python train.py --n_layer=19 --routed_scale=1.0 --init_std_router=0.00886 --grad_clip=2.0 --batch_tokens=131072 --steps=5150 --dataset="wikipedia_en"
Below are experts of layer 3 (counted from 0) of a mixture-of-experts language model. Rows are named router (the router's row for the expert), up (a neuron's input weights, with its number), down (a neuron's output weights, with its number) and show model dimensions 0-127. Each number is 500 + 40 x the weight over its row's rms, rounded and kept within 0 to 999. Numbers have three digits each.
Before each expert's rows: "mostly gets" lists some tokens that are sent to it at least half of the time; "comes before" lists some tokens at least twice as common just after its tokens as in all text. This comes from a sample of Wikipedia text that the model never trained on. Tokens count by the router's weight.

# expert 83
mostly gets: " through", " into", "To", " According", "According", " towards"
comes before: " the", " a", " be", " his", " their", "\""
router:467482499407500537495539529532458483511495442442476489497504533507514529496559500440539485488488591497515474540556513450474481504471505466572475476529496438425531567548532526530525512538525490511522498592455414567489527496537530402560504520494496489445451500464451570502523553538463435574473468482490463560435560476550471485481526465529455572507480488437494485501561531537405506496482
up0:395422482572508552574507536506531492423545510466459511557536483506523463498514477472522437521508462465538514515511496489533538424465576422536522547497509494522524513441514524502515505504444543530440453459493502535502512441460499551497490514413488478500490453460587454508443492592521506512474477499508446466504512524559469510518423509466489545555512598479458511411492521549524487539423
down0:523510552505499460476520476437543453471458427541515457520468465526475475551442488545529533494555506522489459459494507476535507494549517542486561519511435457472492511550502526442437473552499552513511530537539543470480564503547571453511430494460465543490523576572455536543446495498501514475530572528480511559470525547510485381521562443436469493524425475480452536550508416490445547458453

# expert 116
mostly gets: "100", " 400", "000", " 300", " 40", " 31"
comes before: " |", ".", "–", ",", "0", " October"
router:516463505543500569470464542540481513466500516540530448466499502515519454487506520596536459449498474483584473534537531509479540480447453487547541558517494566456469445530498451515415527467469539470501514575487532481524526491517495528532440435539584552536561570544450546538543497571469514507463499451531514428445459491562515436520528472515533457485541558432453494451484524490447547535572
up0:460563523469509509521516503456525519494576474425492468479497513448510473474533503518555504509442500432532485542474492451531534460481507394464465467481577575459535523472461488524480593556476531487532534503509489491566526480569432492523526494516574507599489519570574517573471520504446460514495539392531521534503509457532538487475454533492485513446577494474491458491531558513526555491570
down0:536497442509475532422484572503533516597530509501498530496490555583499506544461502521492571545508517539473589389506407481538449483479437529480486540477480499466512548547456521541525525494538449512504513526497442465460438536445517461508478577460509486508458509466504484506562528470506489456516402530484417451530519456552466484484457537486569529486477515473509575548456446486457507552480

# expert 103
mostly gets: " 6", " 8", " 7", " 14", " 5", " 4"
comes before: " |", ".", "–", ",", "°", ";"
router:505457533521549459473524513490473467462505444516518525453470496506548432450533560527399470498495506496509478536527504531511551519527489507568574519529537543514419438491494503486438434492435558487494471525468531531485503466461554517512428432466537537495587564545459556514541552546468513472543477421487473436486431528540469474477495477477537434491475487413450487441449452464464474464565
up0:545511548415509539505415534507480504477433499528423510522586450508518477469466518519502527466454418462481515521446526556514501511486505451463550522457545515454552490463521485457522560469523503523489473562519530459525489481541584510520527488539542516464479565382456481529560449513486440567451506490482446551477493555533523451484455519496447590532538442518479538539505478411524542519494
down0:456456464576528541505485468472498489493502492584532492512501483515477476513432513516432502478438484496521547445534471510504559532535580505514507524511501505557506580470549550499479495419525534420511481498461531473525489449542419405451393483518539499536479469602493456483500512461476448453529560505460489520483508444481464558529512475482540463478578558455572495465499525517598527480511

# expert 135
mostly gets: " 0", " H", " 99", " c", " 16", " 02"
comes before: ".", " |", "–", ",", "/", ")"
router:491501498503517480417526471489457506472499452485535526516511525505468469452468539495491445501539469494465546512566432451509531523573501548574587529500507520515499424512552514472493511449427532552558480592465435547468426489532558521504453461430558530512534562566497526507503531551499564431522515474426484467490443524539456476519508457580456476516490531436479520453405478488503482528537
up0:490392510511475550520610440540451517457497452528526513538493497509480499525567496523536464511527466596469523507429483547548539495532511465464584484414501520594487472517488501497477513498537430493500504446483506413504548503501519492498436449528503474475455478504522581481466457471525598486497473463518508518493479429486472566441566533497561546503546422493474496454462465477498484539541
down0:446504587452478476487555449450612436498463497559571515539493526450594514457504507518469507510506479499558536435502545509548572464455470441518504506483480528532464447471568536551533469467551500525476437530487460496539540485496450480556563481546467487482481519512523566510518570514460557508498532472416513469501538526490490507430512501435460550517471461452510465407433483488507523455491

# expert 255
mostly gets: " 0", " DF", " GK", " 5", " 4", " 11"
comes before: " |", ";", "–", ".", " 0", " 1"
router:529499496468582490476577556493495487510495488459531501511471552450540476454486554480535433548489532475493492545497471483529547533481497462539464582512521507574528438529489533464451491460441578570455457487461499539468444417489527473550406466504572575455557539514524506529513483530476454474553434442494451538473556524478455400538435477534549501484522471464525491481482467474494495463553
up0:409521506432535481465489516480463537484500544510508443408535528478499501496513455611526474464484499506532507481549505395504519497416509518543464449462452525464568497446470524453448553516514529574564489555469470521455531564453555558492500498492513530463476531500448466534470518511479459524448469495521575465483474422493551516445567510542538423536471573511474499473541566500495537468508
down0:473443484551509472471486524568541503428546477542555536535503490546533439498489523484463549507560426473537455538406438479467478419433503394531505476472549523530452503447473477473497558475577547529432524566540430470455511528551499503521412518541493480523492560454543551579491589477500489488519455499528461548508512519520503499476510464507470491570491525502494487494506454486478565532526

# expert 153
mostly gets: " Total", "Final", " 0", " Volume", " Final", " 1"
comes before: " |", " 0", " 3", " 1", " 2", " 4"
router:479472511457544493457557533504501466465474456473433530507525495533500464443491456496572465496577433538503466608426460489492514540434516432529462544513416461534559508540469487542468460490447577524438548508483515489446451508517535566513446538515457565488489555477530528578538448530478485528472435446521458559472536505539477537463496496489549508456548495426462429500506501505477525493548
up0:475522562506509518512500522437524467459508484509473522507493588502525517565408466438554543529540511482637449485490524448509540438507458501458440508428486531453503464505485594562479572505470543437486476540574506464551499525514462485600477494528511513518505511423544478497556475499460541503570498536515513471542549487476528523530567517461471512456456464516573508547472530453479518460511
down0:505503549534419443580456505453509554493526522533554568503498465469482489541520498456501480550544533564478497461525531466540484502463474425499499455501524497504506511394511512483478522570597529455442463464551503444504521476470499453566509566459530458433456490445465459473488577524490529482466515486505541516474559490498491447500551500537504483616463560541457457500462515481528505578421

# expert 114
mostly gets: " including", " include", " than", " among", " like", " with"
comes before: " the", " a", " be", " his", " their", " its"
router:501495547470471527451507544449472560496459526499538466537479581494514502548540488435559502470451512508482507533511469592461486488480506463566492579447565489417436461475479432517538420547474458457437495492516548583525443471503459428547494530523474448460495527477462519510554504428545444550489459410483498464479527534547469509527498511465464563500465417511494528497547477486490559523461
up0:560560502461576542522493504596512511552484536525531601536501489537426497526540581535458534540546566476435514535466487453480481437493496521455501505442493528490486564567535498518478473516472418413460451505479475502512462470495483515461542524536445496490454494469495448469570555544482421518476529504445515499531470466558505502497522488534429488476555449438581457532474455523494435506496
down0:503456448524477411524530488536463513460535456488522508425496522527441414486439492479549502502567449518479482458503552522479483463489527518497566565474561519541539491457494521569431503456452585519587598518470429492473465469551524446556459486496466426562496498502464503497504411508545474497562528563461543472540461489468478543535476567538480488491512479533527514478538536455511494488565

# expert 214
mostly gets: " from", " through", " in", " until", " during", " before"
comes before: " the", " a", " his", " their", " its", " this"
router:452483576533466535476501512555446508550525536465508528468518557554546483461490473422535509454483499506512478578525481482481512494489427533541496494462542435506501479481492477523530478512468473432542411544499505549522493468588519464524542481486519522510496566491445475529533456525521516459493458466562436441465552449574443554466498544415486584512526592585468527428534462520479485518544
up0:564439426514513562491520421558478512472533465555445523476421519471523510453440511513512463498521516479529546494590494445579501469391559462518463510548474544526505502573470511497497488505520497541576549490514458446534464547481490477534490428471534551506484479487536536467591559461424499473596511505499466481490492474442524536510516508505475491424547531488528493468539492564459559523533
down0:520527511473442500543496542418527422533482549509545504435477513508443470525504519490559514466515490551494566576458514548456546538544508479505521505471470431512441595437469448493479571464510521522440459478443553534544494444513489472536457544491463440498518495507521462443478399552526471564423490451509531576479540487586476490541497445532499507481422513532529494564524493510527486537484

# expert 40
mostly gets: " career", "Career", " success", " performance", "fare", " role"
comes before: "=", ":", " of", " in", "s", " ="
router:524443450528532506479489491523484590504521529388481467569442550498496564538498525416520452502529507441466567487493456477519480462522493515456526510480499572441535512490453453495516498483591469527460558500529544468463512532486485502450521475544490457429543528431447528386488547459484534488413549494577513458471456455475532548528458499544501461494486520455502538502447479445540457480489
up0:540513500543468471476536491515522512508574482541513411505441536415521498506401487450471509406552561525472484503494490482527475559470495564521495570561515465511403522531495436535482479477541469521586500460516510460551484468509560513497563467541508542491521576511459506548532433497483491526459505497500455565538576477519500531484501514525533498566445466474534530566448534529549468576561
down0:545500492487514495468507510502537498499487518471554527465491478469446416531484524547437485465546551485420537441407486525463493508492457532512506468500540524530483526478540524446520565553531571467525633519508509510556422468462524563521520533499471440450423567481436516520477511474424469528462554447452496579485534567448515516528409539538521518544509486521519529487530475497448470520453

# expert 174
mostly gets: " Apps", " footballer", " goals", " Goals", "loan", " GF"
comes before: "\n", " |", "  ", " 0", "1", "0"
router:594539437499548534469498523481486492452547474485558485490513572528553455424446434501535516501531481523502511424526423435560462540500494518502493456513500565515528537449465483525466486473467578541584474495478503556429459563483570509501449518540533534539513563503471422562466457503469525480463481535519512464520528527525458528471469544526521536426549558418460513524463491432516482459519
up0:513554475495412512499455479516559510482486532485438428432561498489466485574536463568509539545543489483472424491552484505489494515513531571474543476502535533527532575486504463523461488526519494550491544489533526444495462465520519492508466484534432490556463450517434462495479425431470480499540520491504484464456473523456508537536411547389539480480483534570544540556510546465412511527583
down0:479491513510469547420524519417546540487475517535500561514479521472542491471444530519446504548414530476572521439552473426549491472535424558500457493447503466506518516480517486523517481471490528524520491482470617502511524494422472469522558533504484456506493550520464488529514508482480533496543631458533571539499451514565495457435500480535446417554505481491551526511513408482515539452509

# expert 61
mostly gets: " and", " or", " &", ",", " /", " nor"
comes before: " and", " the", " which", " but", " a", " he"
router:506510504548594459488436527509530482481535484484434432474490539527479568562519450559509432498567507461462508430571559517417471539517522519516525504452528450427546599506501523547524474482508518505463494531491538537516432519461527520541461531460509462500496454474468535539459480461468564544544507515521473454502572513559543573445526484520440520496490463510514549508612521548531526530461
up0:497527483529471592525528546500502504570591605535581459537511444492508543455479449469510444399474484506528466506495523495523433504530475520475464436480555503517538526480495516488447535504465536449530469474548535588567520555527497457595490523560477530572513467535539506504461435540537513523523502475597510468549519490491498534442521467502487535495514518510507559467449510464540456526569
down0:522508552450455452407513504460573507502442432484497516535461444508488511527563491510501500524519574530495497412521428491531558498463513524458519527490515557553484479539538518540499507520559466495472488463455512422480461556591509526499541485472529393488490479487470513405508567508520474556501437481475511484487572559501485522552488555517453512395495499530502437547456505558485540470443

# expert 168
mostly gets: " Website", " www", "=", "\n\n", "disambiguation", " @"
comes before: "=", " \"", "The", "See", "In", "History"
router:442616511552533508489552503507444540483429567537455513465514517509563462502457499408542502508504513449432459494455447523521521488462537490452500444470533474480559500505584467473499526517551558494505551470476510475549516523478491505510482547482497461495443554474455468523558419455446535493453449447571549569514554466478504509518464526476531510449510507480528482548448471485446551385525
up0:521494471499445522436506606415507553442495439495576497472578534541521536461536475489529438450457470528564517462522441530533520517580497438499484477507563539554465499506510521526565517506466467497544506457542531628542545479494516486530473446515447510536473503517494470523494476512544563521478503524469519519465465490511471535519465469544446581557547465476471428515528560516573478553481
down0:494513499494541506539488528527475479502469426553477427603422467486454538518521498497486501508555530584466452508479434463444467469524552495551570544551446506557481533508572551526446490504563529454464419498498495439498481486496443528494498458480514529476493463498501483433483545539511423501513485537442476487517498563481558521420434528539473470497556495545438552467541511456578557550492

# expert 81
mostly gets: " JPL", " MPC", " Candidate", " Date", " Votes", " Apps"
comes before: " |", ";", "–", "|", " ·", ":"
router:522383510505510551463495502472487447475482545458475507557513501531432421456557495414529505517488487454430560512473415463519513580540545549504528506485507541472525483479471518448428528453470589566497502514478484507495477472454523544505479512579514553489520536476540457512560525522490581520429527483485439481536431547481540509465486490552492435466516522517422461477509441423490492498528
up0:502524510556509452477488483463529427545514516579491550543498486414517552512460536514488580514560485405511514589479527581495507502458476541541472478535462482508514443470399473521445514517529448527510479473451458445466517436526494456551483476499490496503516472520517541563532481465535515535456536439489408569437486499481571439569486500539448501545543474506511472473561536496575476490524
down0:477590448468547469500486518556536570525499451580480482450585509491397497547498527476578479482540564482474455477509469531445524406484486472510548469488477534454482525526502535510465488500520567481467431518526461503507514529488475508513488532509490425486520527492476569507421499472528541538431451500534528579461508464501497482461510447388493528487579464508483519458452491534506475570579

# expert 145
mostly gets: " million", "ities", "000", " billion", "%", "ments"
comes before: " |", ",", " of", ".", " and", " in"
router:550538507514473465514454484486510502514537517535523454473563459425543542546524509506491498497526490578529506506458491491421505438567466505495470513585484555436547533548530500527560498448489453467412505467590469431553541535460418494562469481487508517511555524542488515459497534414472433532489525513433535476478408459542537474542459566534530487444444459484504455478506535522472459485457
up0:456514484433541563516569512505492422531517504492459483541467433513503553533540454521587506464465604514477535480460532478461508442428530406443496518518553538521381509502469528499525460522441452435515463491543483435482555503460494466524478526461521448494469511535542536459537514510521551512494545508516523541553487470500539519502459492508482491514488484569480482533521415587468457590491
down0:467497547505516531498455487523482511545482531484512513436569566490510510483446516468479560437527530441448473525532432410479517483488453532514556509487469520552576498529548530586514511459446484512498503464521468494465357502514505573460406480519469524522485551432479536479465491527525446484493436521567419502523497538426432488478521499474532522524554524535516521461505521512523595462526